{
  "n_layer": 12,
  "d_model": 128,
  "n_experts": 256,
  "experts_per_token": 8,
  "d_expert": 32,
  "d_shared_expert": 64,
  "activation": "squared_relu",
  "moe_layers": [0, 1, 2, 3, 4, 5, 6, 7, 8, 9, 10, 11],
  "router_score": "softmax",
  "normalize_top_k": false,
  "routed_scale": 12.1,
  "balance_loss": 0.000442,
  "balance_bias": true,
  "router_noise": 0.1,
  "router_logit_norm": 1.5,
  "init_std_router": 0.0257,
  "lr_router": 0.000562,
  "n_head": 4,
  "n_kv_head": 4,
  "head_dim": 32,
  "vocab_size": 8192,
  "norm": "rmsnorm",
  "norm_place": "pre",
  "norm_eps": 1e-06,
  "positions": "rope",
  "rope_base": 10000.0,
  "rope_fraction": 1.0,
  "qk_norm": true,
  "attn_scale": 0.33,
  "tie_embeddings": true,
  "parallel_block": false,
  "extras": ["capped logits"],
  "init": "normal",
  "init_std_qkv": 0.0348,
  "init_std_o": 0.00711,
  "init_std_up": 0.0348,
  "init_std_down": 0.0038,
  "init_mimetic": 0.7,
  "optimizer": "muon_variant",
  "lr": 0.0097,
  "lr_mult_qkv": 0.4,
  "lr_mult_down": 1.5,
  "beta1": 0.95,
  "lr_head": 0.0115,
  "warmup_steps": 141,
  "schedule": "wsd",
  "decay_fraction": 1.0,
  "decay_shape": "linear",
  "final_lr_fraction": 0.05,
  "batch_tokens": 131072,
  "seq_len": 256,
  "doc_mask": false,
  "train_tokens": 627200000,
  "steps": 4786,
  "dataset": "wikipedia_en"
}
Below are experts of layer 5 (counted from 0) of a mixture-of-experts language model. Rows are named router (the router's row for the expert), down (a neuron's output weights, with its number) and show model dimensions 0-127. Each number is 128 + 32 x the weight over its row's rms, rounded and kept within 0 to 255. Numbers have three digits each.
Before each expert's rows: a language model's description of what the expert responds to. This comes from a sample of Wikipedia text that the model never trained on.

# expert 57
Description: Short inner pieces like in (Commel-in-ids, Cont-in-ental), -ial, -ic, and single digits in numbers and tables.
router:128090086128119119111086079146160161155115162134178117120117185153109127127160153136087105119143163113099127123109135117149113096125112119065170188058096076188118151095124157091144158071091075105079046115143155103138101115122175094083134158094141103145153091113074129124113199155106068124114095095075159191125143124159133182158139103155172145113055162125126118128193132136159152133103
down0:087111071089141080127147205142140144084150146129150173149176082138062194150179081154137184141158150143122101140137091117090116132106075149117128157134146177125151090139136055138104104150187097100205160117175090131142120165130185108135134125159167165147139124108133085115209136145105103122085117146160080121146116128112138161092102061114089102154182172128155117144166174118128153150132
down1:164093085081160148054151102122143123169104100085105130080113116097071144165140125153111095149149155108178161117187166114126131187119166131168129100144150147141142138119164107060129120099115100142136167074113118135118096155105105137095165080069110164180140110124143163184165166114113146139125153136168105109094119092189120127111096073149174111177128076201106050167068092104133120129086
down2:154102135204107079107094098134107130107125099137115168100119124153176128120183061069094200098111158147140108165141150117102125155096128137151156182106108202155103143126139139146194128115149144144086169123125128171153091177104152071162156171116088176176090153139135112096115112126153160143127112110172136082148174065147151135074074125197123061106138074080094137113172125127108136119148
down3:177159102112143099148090136074132132125108149191100173133141135102121107103116126147132145142114090170111181169134096162134171115156158095077095132084134143076135057205105108126179161075087155128140114160132156102059142143115118116084099116131111168193128142143093118196116110121146101122125087152166180165158089168161112168148067105133123145076174118183102136084169118116162157140204
down4:108054137160105080137106054128146102153148145082119151137145124105064129118083165082203073112179101115116060132142122128140137169088142165110171130150104127072161091130093139149116130100104141130090162134149164119059102152155145083106157127157067068033135095061110101138121110124165142131163099191157094156146142099159093123134161129113099146125116110096139140150101125115172091173153
down5:139123173114186095123134132148157152115188173155121162149133141162128084133166156143114117133128111170158107132165122170100100146138118112085060177150108127162077132081096075098075173133051100130095126118108124165115130101141108028127146140144119168125119124178185105159161165058166091085138133142139128132101131127086153120079166142075113097118086135099217123107073137156165153083109
down6:112119123152111101147095131092088133148133154112089093147161090101113073126081071190130095159087093127169090213095174167108102083151045159169140121123211156076143100097113078109140155092109104126105149105171161182118081156060100138122106140164164089122114194144153092124107170168138138142172116182113117110107162132158087126154188118127105131114095093118140102126106130101133159116150
down7:142147141139166144094119137104157131118150193137138108137127135077171134137153103145133130151152111145100136193118089111127112090116110104156139108082129167107167128173121085127118134060178126098093122113144072108153104140188136129099054107102248186128135085176165117156168120130057113176144105133074086130126081114046135155068079159148139157115137113141180144123098112151129138112183
down8:137127134081170140119038124166175130173159121116171091157101159178135137101104177135127139155172072141108109126135149148124147152141116139170101200125139168137099155087120188125113130126132118155141120123130080173106158120180167152159123057156158082076144151116188116110104131168096128109156097114152168193147088099162126123139134122141106180165104143131099102135093013142179064141125
down9:122148194067183122115177090130186161128137114109151168086150147127159065141147150141101144070162133160119194086167147092152077121192099107154121143182135124144066203083152131095169098146129106113090133128128136123143117120166121155084170181126151129121117088118161155124157150094158118079113156119057132133134101114111120123209142126123111122107076134061161075126118110187089110113100
down10:132114119181089131117086167178044133141092114116136153079143111094073118171101135122178116136097145159124090128025143176142160151144101154141157076184186139139123115138138126146157072144178144178097129112078105113145227131130201106104103124106152088126127130162098136081122151082103180119126197127106121135133118150113115081130129141092151181144088117120093095136137135095093107134085
down11:141133105153121137116099135125118149163088116222071141146118099064127094113125066175106105138105156166150111103057153149191099122148128113112101121165178147077107116133134142137174095133148143115131201124172159197158099085075108111118157105177085156078102105118119103154120123175093105116146177121141199095155089138124133099125127083142100085081146120091107207125077086147152136118091
down12:180158141145160111166134159117157140162083101155168116107120125209175122134131144095174126109100104136100134097129151110139134144106129139145127122160126100094139161134096144104123134099131102117160108134099099122195077088140097160119152124149135104158072129055135196167148128096111122141137231088140186113173141132127178059164079045102106072135122136155125163085160115128150217092157
down13:178149137118104155145122119126139146152129186135129109121118089180047162062114068106127106166093129158100174182101125128159131094182108184144100117086132136175137130134129113176127133139200118132121146136131141077157169132137082062176072170171138125179159150125174131132143086151104113108068144052085062131111104100123116103184152143138143170148119167118131173139087117103139076146178
down14:140097079126108139123155111149111144179142164088124124169219094181115180066137065091076141094135200128108160131193126139132091144108079113167087138131103131174107117075078165116143076125115127104065113142109094091121150092148113117200078062099091145125118104157063109094133145178129094126117112122104125123097129075108142191140139116122151141157116054137160115133127116090108148139123
down15:110111124127110170118150157164119175097123116089098158138152177185108175127103099183133138068122170136137108152201183134110117152106169155108141100158111145191120125073069122129117129150074149144080126149200119143171116110146065197108155168164128161129126108086081103063136039144125147131087144136095136163133103160143076130136124142144102102161110112153065136115150060110142141167085
down16:153102146115089078118205139117134168128128130106123104105119188164171093086150115113161123105131136142121138102098134196120087175095119077061140134154095119150137150128124170106104114105118106118105147129103079156106095087083178145111122163097069075160190101121142141120165123147151189115195064125123187145170132175112081148101140149162112154117174174121161093233087154136143140120116
down17:156059140100102068090145188121141138152108115076187148123111145170108126106126159138091119102186105135130140078105143133133122088138138115176184134095133174111130137130077069139079140196085125123110162139098159153175188116122127114152135158087104092115118060185163106122094131140190129183109175129204176121105103077140095107120100101185094128116107140096070098142146120121080113173137
down18:157131117176114079168106105196078191092144078189155143100139038138117170098115162082167178118104153137160154190132126161076122172105124096134137109108153167147156161126159151144144136153126106083144146141118135114122155128143193156094058102128108042122182148106120116126131149099069098153060100151143100121094124127160102157175109142135118166101171080188136130148119135111171109140128
down19:080144118100138123144142132170144121131139135082078121186187153112149185096130074124051061084091109060087127139132131140177084156110129119167066096127111129105155152103150136118175111127138101116070108152106178090100146102066070104113143171140176188138101125138082124112109186126131110100207109143151081106124111114106139051195160092140151123112101144111110155134094140122158148108131
down20:087154087135138177127113164131115076130176142065149118086114128161161129060100095099187144142126127092083101120133166092143120197107132107118117169117107101142119104129092179082092124155197110128170104137184121143158190166123081145127063053189119114099090143113124147150158116166126158133136119135184178136068123121083141136088070139166121149136208129105089095137151159150113150131160
down21:109132134085177092093145153088161141120166140126081112093106135078102116147141181083083116090093140159184171088138140147091096155171142167149156164155170155147087173159098073128150109130177095151068164123167104147106157130153141134122123111121134103089125096138127209177120118002158092102137126096156169111134100169081098105157166127146164119116159122117139118126141122068111134172187
down22:182144129089165095192130178083136100099059099123203109140087144159115128116194155127110116120130106070128139070089159179154140102109090112079101093144083102105136190121125098154121145121148158133135098154103026151135125165170158116126134122134177114092115124115106164106134120153106093128060076176102090124175145134080177168191188143124171111114144155088107128101133104129109135137136
down23:167164144092104184117156086127111143158123140130111094110165133106113130127155114179075118122148193174146107130124140199141187145113150083114129125175101086145167156085125157134103106180094115168084085063081128098123148122111122167144179104099138200118046114093084069120125187158084153149131139104180150105098062115160168140139154084111171137140158079167143142106153118142160115169101
down24:115118182132149125080109117115121126128101125104157140127160174141136189091158070093132131206104131163118112132133170085191128102174092131168135121141140132133092090097119131158099176121185123152175135128156146081194150157124101063142054087161124109155097168104139132138161098083092130119159157148074114147120097142086193113167130146147101092155145114063142083175180211092096110151122
down25:093104159180171152146153111196116138099171103145095088097081128090100106141130089124094120103059101188142150107082078120130117116082047094122121172113169086123112147113146124156140128119129161098177152110167138162200149198197144108113131087102124107144139043172130115132116103158109132116114082124126098141185120126153165152128113135125144140094143191091136143144185150124080108071181
down26:078169175096115176124127178145128130138200144147102108155175111096166151130150102136110169172109158112112134183149122150167166102147058141124130120188140154170127088093097130139165162101120111152103169131090108192159138158073126140170131124137164116129114111186148136089147142174123123147165122178167114160142133153056123165058127103092116163181169168161100153140170111119091074132216
down27:117129187090140050115130053180093192130149145182117143066093129126155106144059111063120083151131125120174170093111128134102119131164198087109132127130106171155119056137147122164129154179121097090132123121060127112097123136101131100094132114112108131150145163131137140125148118154137168162076149094088097150131138131125107137141160093106080045120110060088131210119126070121128124149124
down28:054136100155109131120107105102118111081152197133105123129160145077186119119111202142102118140160099194113085146130108075118096098137172182116149157172124077103165107065167155098117170101118187152113105186122150123129099139081064124120128120106147176140144174128154133159169122117065122079110108097140127114138152131131148096040069117158152118103089131102152181102158127067147144149158
down29:149129078097137103142115094102105122112125075127092143165140193096131079088147115139132146173132131085100143133153146151158120187131124148071114073171141118104147133165128087163142102052131112089049148111169179116150166130143116173181092154119136121131158203085172128127155148114095099096099145119099060108120158099112170140132070176134137140171154105148061108101060118202173133147116
down30:156084106117185077148173120119099148078176164154141165137049096145166115127141043191098106079166214113126128091107130095063119149122137102079094125129109103136106210098103147147102106133085118138134091101172116142197154148102136167115138139093173101105134061166092114136156124117102159130108122112169174128111153155094124153136172116159089141102128164161130167083084111157137110129105
down31:176052142156106068097152114164127113151099072148115102105100117108159127077156079100133183119146110101109159107100103174057097115072179200099111093068105130126112089114122144125116140122164098143139107188126107070113127124080176093160111174109174069129145135166141061110051137096078135178114194127121166103127132123141144116099127094091158156140136146139072122107118148113094142130144

# expert 12
Description: Letter pieces inside proper names and words, often in tables, like Huntsville's ts, Krisztina's z, plural es, os, as, z, x.
router:135111141147112130105078081075152111107149129129162115139079149127086165178137154169110114178156147157177129128144061115161129082119086172131149191147154049162146166123200144172154146158106111108120098179096116120110151083093102124121117112065151066141164109119115143140110141075112172174097148129115151145185129137133155139069147178066131134155132134161166100093121085125189159131047
down0:068133193104115136162105166109094156097093101096148158104117147134130067134073089092116168130124178162134146098174105093100061132183065151122148130100113119156137189079148115167136098177123124103139111093138176136107101138118125125135145096162136124109058069142136141123148089179137106142110158119081105108140103115146040146137190176176078158108163102065137175180146128140108130117178
down1:143164132105147106091090062129184134091114179144189100122145170146141121134172101121141183165114068144112113097145129123165141115146069176124112133083113133167123121156097103142131071146148145128117131092154135115110120088171075088106116110137128148127163097092153178182167100091128125147129151107113138197140052073094182154197107163102128047092127122107115091106163146211175103144120
down2:218107148090133130124144158156063096084107135096140175130098078164118133165119108087093158087179164127126169114131106116160122145082228188149072152114131133166136164147117092108140142108144109141108125096060082162130142104135158156116155153115139094129078140198155102129083182120135153111186171089064160117148124141084155132182090145142125162103160165103128166119095106142140129176103
down3:154139085112144187117141166164076145151065150118158100143096153126132140118148081116105137077132111119112069143107141091176150184116127150171227101119077121169180129144108127075116138116167127091136142126099082163151204164125086201165106134127104133132100176122172136130186169137121123132143160084135122156136144140133175120055151146105201137112135128130134109144141110216168109104083
down4:107103115113081119198119127204182106127215166147158124113183137150141110139129138096095147126084090126165134125126148147101092087109143144133089094140122107176189123097195157175128091138177142119180118137164131118110138088093114169125112126142088104200100098149121125134119125155140179134123059117126139122114088153127151092016168174110111168175145103154122127172113156169098098110080
down5:123146168118162120158183129127126121120158155112117103095137114046122169133129064162112143139108149107109133152126114055139197131182129129178133073094141081151096091108126157091107141155122192166160116103100105163083122034129163104096124150148136082145167182092123054170131148091124105181109172103162107120102116136170183149132158080090124170133075136173098133157100151109131086107099
down6:141109141145141127140120157170052146146117152181114184094087118115128044126150168139121158142163105142115163125087095174093136099133103131073145114079162127119128148107109164100169114136128121113123120063140080106167134068119192135151141136130126088110133131162174179150167157131140133144111165127112178139161150151056132089162128159140129210096158189120101073139148156194101176201176
down7:109091124100166111153148137145185116169140146201152110105116102085100122156115134164106100106033122147124142069133126194137113129139084127119164173130151134112077128191111099131113204129137132114128128109148113087089205129125073118098108122077054155133157125106117162162143184054159118139088132093137114101097081090198083141136099125099103148170133099084113153118130132157153111107194
down8:136138105114111128176071142137121125198112109171182163114099115164154143167142139068115165112086086068102118183137127110098103110106107116125121187164120103159100109162149179077150117178147122105131132146123179138158120179076103152130172153122106090128131117132112101094161158125152110135197174186091117099135166167132179053140196166170168136200097163103140134111086164138116089159093
down9:124106198112098105128137113139111132107101137157093136196143108100109075097136208169086185068144117090143123104120122114137128150178106135134128079150103136115153171131123143093133186077137113133102142096141081131135111145132113161091114148098192160116151115164141077186115097093151120182057054117155183123180164102174109159111119157147117119190172141161079134179078158095151085107113
down10:170133128093220126153138136109164164123137129123115094173113138116081137123112128130101083103079080140160141116158199164110117139159152073098077130153082100122072105137079117163160094108115102106182120104123164085147148164146058118136086126077090155194124128132131180167137105120156141137108123103119105113189096180140183131185100086116107133241146155146132136135139162124142171160152
down11:143178206105155107099188079108140161149096108121076178169120118150142132131122114138062120185100141179091123122117091127123186187138163204155169123151128141110147141135133128183120132089160121119134164138125205146133157166092093085139130117129177121094090130106127095134132167135053153126132155173094148090122137100097115105138157077080145110106131121181117158153083117168079172203164
down12:148121130118122115094091133100116113142146152165134175129125192186085112105112144123144129128133119133115182189123174200122102134123103194155148227112113146152146185153149077194163094057136152173137119178089115176121079150158112146138179138170138115116100169122159141100209092165112195125135109109130080100120108115097097090167131108102150126116120112203128156084130158150131161128150
down13:145124084149091205149075096141138115127091116132021191118149130075091151128160129108157112137142148163184077129086085181127102160120098172178078171103120140135123139132137094119134168148147151152137154058164102160114137120179180096156119087122136114076154074081127139131140176132170143097056091117148180178132161102111106160165136091164100163128116148137101096149124097128165107147118
down14:148102106133101100137097170174065119114161137057080123093136162162105143079104085096140051063129166100092081136157100071111106113095119125101171141144196074131124148112068132139122159098090150085109105163072123164146108137127136117128147177180165130087142106148170103181105172159152101158115145148145109103117170137111164124141096122132114227120120117121151142160132063131068161147118
down15:159139138149124159113108175110094114135137141181134178140146167184065112169101107141191135134146109128120108128111108116172138104147131183117117129046122166120140111161159122144163163110130046125126176078123139076122128165071229102056074119116134094108059097150130115128143118168138140113126108100165196165126137112150122148165064090179101151066180141117104129086100138122132120133104
down16:116132096151141125132156163192117188170131171057059101127149131122110157172070117098144107113147105171128138169167113185114136155067160111151134145135110120170134031159110134099180097127159155108133121143093156102128129163157108086121140137142120105156095174095126133122066114114097155091161115147177058192169135123132150167136134191130180165156188095111104083081163139127145159166140
down17:105130100223138101166125161156190188099153017131139159098154110110138071137174130135126148098136106147113139132104125130131101134108084123157167084102107184160145104116089087136119117095156155108099138136190105182166162133136092127149105128109070086136192076177156050105166116077120136131162154158111142154120136181123094139137117131176109108145139172108100105117125173096110105070104
down18:098160098139139139181164159140145151129130056174102138122112081034132128090185146086084090136126145167108126172144215154091118084156152109113133103176101111122125123136174119153207104077100095107114126130157151113150096131134129119161168061121097160184086114104144108119135132146136146111180105141121082131120077065149098107134109078136140113084100052155099150118120148140081156078166
down19:212082121138130150068133103121132089119168221084165133130070138222096124128113110196121105127129132085117098166153094145108170087085101141169101136099171076137107153142144145060170137131076105135137132138063182204152101130131100161129108098169149116116077128158079170128088148119129118109098136168109152092086065114094125092139109136121152096101138118149125102147106122119113099137107
down20:164106107158157131167125136098173190136123144165118123115048110111130182110215179113117071122123122202144054130098128061108144100132141124103150152130084085127108111132189115089151115104163100155156189117169181153150118136132126146148117130057173137093176146132087165166113138129115134150140135158185115096165090176138084111122095093106111127114128110158054160087110069105151122116122
down21:146114144108098089167051111116091070130167082082151125173110122137141130116167095175064179148148135100181186116154151148087067111140194162185174105125131160122111103109124152143144141162136124167113131116094108119090105086123171094133158176082126103157110104183166152162107102089083120097110124140113104166149175111122143099122151088126145117123156204103168087114036158087097149107125
down22:111101176094113156144087147095139143097096111077180114148129116184090139141123122107085140122156143183110151123122181103135104112033099119115139132156212090151150152178161173126145074109095134092161128170116140161134121124155115163132188119177132164133059113103103163056119076135088060076169119110142116164163118108110087104167153174112132092129126090089133119132066114126119155180097
down23:145119194095155153113119152161107180109212122109149106151111124157125137112097105111086200175127125120206169104134151139152122129130169098086128117095111137110131091108071089122120151160142160104099130159089148088079115151130076127171128111086189134146062138055082083125143089096089126138167099118122119170119109118078167098079165121090067173175162170126136125087119107141067162122110
down24:135106164123146102119111156120132168126183158130120132077115151118157124159098107153056126124101154124126106130124137153113161152087189156123144165124185151094099104104113106164123134099138070162138170122121125112176090097092095063212095139133152085121145162132124094131064144127153140170171067062039205134064155133150173109130139145198162132111124072076150142157137135144093146119102
down25:162146128141148163130088117129078194137140096128155164088103149124172189075132141048129143113134136173128184178176138139093111072145141175103178136070113115075179100189139111155173122129094147111142104123145154097129170121105143143086164105079104178181126137151175135094110101096137110123155121111135181118104171115124161105140163153067134136101107092135137194123097066094193164166140
down26:127086104151148132103137095133181125160059143107094111121130033137134143143149138114171139083193089102098140155128190114165037042137149118106118090096118172185111133109108114117063172141109081100156145182162131122106120105060148102133099114123104118127137121127117100039123131119106107140108149170135086140141140153136140126095127141136112045131103144126108093070109091089159082147160
down27:047117118131180149126120190104135121083169095146143176168119146085130111122149132062153131157131114135140134112079150103118082091143073152119095168110084116140097097113205118126097132132147156087130166067105086134148144108094150102124127134152082172129130154128158101138113126088132146139099142105121116095142070128079075123182115147137107124044162101101088169107190084044200105155100
down28:098075107113095098142125130122135137131102152124120137157131083148137156153105084130137138147207148139102128176125099136085154132170166124140062074048115161146153104071172113179082083203107140148125168196130141112094133120085065128143152149117102079125078167146193119087117107199102168138149133144089099126131120145127125125133223128155133121105088081123173089141119090114074116125152
down29:095067199136141134089134201133136130159090136078120151141131146116112169107093138116124082174089171136092126182163082081099162159168134128117118080170127107147108175147099147139156134151093117151099188131129085099124041091173100113091109116137103122129175147140096123128101160140152084201160133187127171125121164151176151083086159090139072164100133159090110125089162070090134135123160
down30:171156146171175085096133123139135095173099154155084074163133118163108103127066086158191097151076130150060163119119152186123115145124154081161117142198169160145187110087116086114126093132103116120116134126112161121129070058067144162135136150131099171058110142066102105125154126169122143130122123092120146133070115091141104120196126108100152111180129142158132176091165124165168100125166
down31:184094129066167109151140135052143161138114089144129135076112160122173103149147143106103119078147081154088165094085129172196071166172113130114184148166098110150106119161169123149132148063156053111061136124127171160110155119156143166132097130079128214138107116176117178128096132148144143098161167121121058117109107132166152141079098124117131089177132126137147093140116133134142075118164

# expert 23
Description: Capital O and U starts and accented vowels in place names and coordinates, such as Atlantic Ocean, Bengaluru, Chenôve, San, °.
router:116103165168162141154146103139108178175108107102102167097115132176092160167161110132114096112086122167168116159147104086171065134145151118166097123123117160127141125127119139074125123136148063150119099168119153180107123188091169076091092113155136151179126150115159079080187069140078090093090092087173148108050159190139128063135159103093099135150152128108084105159080107120129096087128
down0:130088135147145133109104135140089110140190098127123115136120130153072110119215110127159103141050151112182172146160159154115086172105150070146103058153077139159108170113148142104119182119164133114102153165115150135143106135098099140113110121077095162143083114148136108090161128124116079116161083125184121087159148113199140151095141045128167103153127110127131080064070097135197087127084
down1:150114166128089143146114119207139140115162112131084136164134145105105153116174195069152100119106160155077139204175070088085059135144138146114096169132082161141135154108130060071208141081122119140146086148138100095104161140159164167190162109119186108172098130125123138123092134111125108180098103159101130117172111160089107172117154155148107089118171115160116090113078180140123106134114
down2:109114212153169175109127112090126210086167134081115093144138132102168169105119135097150191097109144140093102161143141113143133061111126136111176117146062115185148117118079107133115086135152149112155120097111155165081076191069121098143147069111225139099113150141083085122074132073133102150147159103103189117085096159140116144145126132126097156144118117156118125151158072144143091128110
down3:145198104144163107053151129141108141164121121095110118071109130090118113099073096151120076158098121142108109166075155161203159150138117129181151087114107075080103092142177070132161107156161099161111147174147160126111128131089107175161114110108115092093121155129165163131166141175095139147109119140066060163141130113120101136182133094141046049073094095105142106123122094127152121102125
down4:132126195092122164105141060072113156168132089116105176132120156083116137132105170106131135100165130140165130144129067070153111105102156175130139051092114145102124116135075113171128126141136156150106147147111134169128168115187161122160094198124100097145094118090150134129173129203095100048116187083110150110177128187084153119172206114150111141151174175125153126129090110124142093136136
down5:180138197095142153097174168103135124141116142148082127142160115140115139002139062098150144090095181167127132135150102130126104140135146167120120143135110106147104148142142115127141115102111108183065143139145150155130135120135176191148132107155132135097087113142125079137165135100121104145099075170222158066171113138130094140140192130183088157107195169157122157119079104120081140146083
down6:129184151140110049111107111081115086117047158102109186091150118098080158115132127193118139101107131176086170094089123164059125098159157110087161096159140159126144143113113108069148192156136116137115163089147166147158142091183103097072179147113109184126152134134160144078140131125116120140157081129166136114106129054120123183094081111103131128121128116144110092099176078147148152164178
down7:115124137079130151123093114106174146123073148121120098141180103123078123159135156120131102073115096155137178138080072198127173137154117105086097104081197145124067089157057118145152072145135122098095176112066105115181163167113152163097114115081131091116155089129137107149096099168103118194080164115096125114155152204137125160142164118124082115117120091105116102136105130169201145098102
down8:102091135104147114152101130185082172181093091121090123143108105197063136178085106173077108141170124163086111143084146096133147108109137164121119146152117152194094142070147123118087155131153094168092127136134198085187073123168154149102145197105163142103151089129171102120147109051111146088089154095095133087103141155138141118112130085121134138111119085163150117105108076116203129163125
down9:122072151185158076137083096187194172150162132121129141168179148104194153119141146174120151116146109131080160116140145122105106136127183130161146132093104156148126119092162130159083136133154127108135107132137043159102172102185139063091138130176133107068176178159115106090151142100064103109126125120147140136202127155173159144091143120125155123139099155116135131115147131087114159032188
down10:145073137088074101132117122092149131103116142101129155083034155140121126113079119146172158159090103103125122127142198151128067154173202149162143131154121111134116102099143168136118122188091157148106151167102111143159167114143116093132120124071102184107111098168100172152114192147107203155108099122121114046094158139173095073074173154143124138152120134089176163107106109120149142095087
down11:085112127184125137142113098078126120206086170086066114116141141165138152147121090102075079082160138149106089178124102116107101149106121112142131076113134142115157099101101146098159126129136069134062110133104145144153173123143146137095114164137147157114166092154101067152118102161118112144134090098134130122144126107171167136114187102075119142215130107046120154117030189099146123089073
down12:147111172085171146139103202110132097134114056112105103153134080091127084157156102112091179105132157170158172165099083123127039103124187154149112141149114072127124096079096095086146149171172131132082117109113193136162135154131147157165124170084138199164154138136098108100093171074121103154139107087067144084141151111136090143088122098112074120102143112134094137107137164100090083116148
down13:104123140093152170157144131098119130183139083102100152158148144140173154125056065130060162095080094105122156099154178067119131133132088092063111115130120159133120093150149169153124118170125115137109159151143124128125139150079147131088120089114113099207073120133071074137124112141164110158146056174172173124154064139103175072163098181121126133141162145135205110119109162083135149144101
down14:148110175120127111073095111217087131102092091120157102125166102095115109131134138099122155134135167124082118141112112090104120143173103139117142085135168112095128131177114104160116115147169120065102152164122121184085071130137198149185130040131178082180136102105109146106158147193100139115087170127126101125163135130113137140127209122121106153160111153129099076188140036121079131145144
down15:120129112132181110159136097137148144084165154113146144129051159085136091107063108155158104065133133164060136095124193120160178137169172136115132141104114125087100139132165145099137199116140104118184180104117157101130092153051159163118111148128120159140175140135142090129127113148078128132130199081089102124162140120140149096119140157095155150159169120155174093134147032109091052124111
down16:153094127130090158093120102160124132187156138040161163168119108129083074105131124150191170085135181096123177091123141113161077155066138128182144117108121122117186114081130157151157182183127126179100177126173110120166087149108120139124131104114125180112146104125093171127140110168092114115074095102117101186140106135100135191081142159161118154195170138098134103181162121138170090133097
down17:166177045084139083135162133162173158106134130130147096133146164144109100088120119121131138121098085159119136093157132237134132145145112142090122123164113136127175156161155165122162092103167107044129101162131137168125090102139146140103151160091160098110152151098167116124149125134128129145188152152124082101147158129107161192163088133093183132126220103175117164106196103121150197117176
down18:132146116149134090110129182173094152116092146088145120128096127074114069147081134099141071181131141129104073201149134112064139118141131151087130053116137176147127123101162123154128145070126146139131084111139081076120123088135086129113138083086105095141095130081116172111133120152169088142137153104097116078132162171037169142154114065086146200154168122104103147148108134115092109126054
down19:154091161118168082101186136111110067116184156112115154090117113158133170105147129141161099110128124114171104127083152087077066199114096182127118092157111152114086154122108131133134124175180091138130151119055035175128127176131134101130136112106111116149150061108164221099144113107111138105123103146077129121153138121074130177126114091117133109119132091085172081148135062150108127182124
down20:165084151166152123152081082152192168131149133151162129140223155134085160130154106151107124139117156148128078074165146088118195144086217145108140119108141124159192098094176134181061117096125120138136166156179158162141150129109124100167181100152142161118108121120178172129070131145108150184117159153158085143099093130153091149133142116147127135102148081164065107131121084144111162169115
down21:107037178065161140098165103212101181195092203125120144077083102158105153154137126082140158108129117135132087176164133115125164130141118133138132107097128138143124140111165134186095083120120111122134104085132181083112082093161131156088084158139180172100154135116190127108127114120074133149182109143179122167158149200137112100171137114127197172119124147135140119136089106132130148133101
down22:135160122120105170194089105173166083133136129125133040120177103164147135118100099164153103105080080059141147141137107155138160131108131053097072155150103115156137137128139121076148125179083121097135048143113120166131082082162046115100157090145132157156117105062160127150120102119128159147148122121111133061122112107153136105194118113135183100128075163108139094174153119178152157129091
down23:142151086103091162113132116103165164131103078123059112140167118134049166098140127139090134181057101126136150140120153153125178120100086093176136117143130131108130085176136100137138047092065086108088143125116148152159125125126126164065140053176097112146078101111129210173175085120129135110130160161181132177106116136104160164151115089117176099161198117131125119144151143109152149168113
down24:232099145113143140127155079097109138141076120194146123136153129152187068123146152156103142096105098190119172197135193115121133118136133134172085126163056139096131129157194113126063164083140120136161128161128097127142181126133089153133140165095138131103151151119103151167093137080183168155114125137139113150165116105148050096138107108116115156233156147172115103130119130114117108127109
down25:171099097128118128168159133178127120157124138094140159146100131081125062121092127101153142140118123129095177162166168141064161131161094116079059142174083130198150104136165143095112146112105169078135144043189130110150143138094068054156107119139139152178113139101136105145128130160142162091173091129127119127172177120124115136162120141076182157073150117181164117172174168162078150131127
down26:144158153146164139119126161091164085139144120145145108162082131139165116138147146119081156136091126059148157126138095112074117119129134100105109111076181158092098135176188135137104153116085106082186118103125133162102091179101077184176126071133184139147125106166100148121088151095095165117118112120173144096103110048085180043166156155163146092117175164125152136122128129079199117159099
down27:096083134142095122140129184137142191164151166162110170126122131156177108134147077145108073118144107107083129134174128144132174141089093106143118121125158151162129135126123137134096082141142160160156144133108230141153142136115096210132090156178172109088121193068149132079145192114127152129172174059124160179119149129119146085168157124142124155042099087098138113084107097137102106179140
down28:128133136194124134141087110120146194152114095095058158171207167176181158119183132097096125099132118146125115169190103154103128172111158167125113179118117168153096157102118120099116165114144127130082149111093126144085170159117156175179181104183149161117091098119090070145123202064113107103184135095153109139123157124083161151066110191155108146120110129143150125097138124099105111166120
down29:096121124148146135110096209147121109068108155131174153110175138137171172133158145104039081116121115153153147140153046131106173165103105077093092123151135132192106130101173150075163162142128121203149144190098120141128061125107121137104048160094115114125109124154143182167159131121152141183133150101125125134113131146145085110155147150095183083084162144102090108078112120181105120136146
down30:140117120084119096109129148100163163146113172171116125137118156084139098095130155065086083172075137098151108124090140102153097069149188151162134145180149114076109132123146107152184095114100127088103133137153104125099165106150106114127180120079216190121074114128142059155177138128138092087137101133149119117113119108136217115152088120110160146104137124169167092117159163096140026148105
down31:123101148150117188111091146065084180149120123175143103159112072107140123140144142048114125138116135188107105131140155140112066093106143118106075172066082131085136142099113135087106163126102154105148093191148104176139116088147136191157143143186088108131155095144119092083107092090111154141103127077165155133156144091133146101191159163102165090076143096105115181080084100123123058128120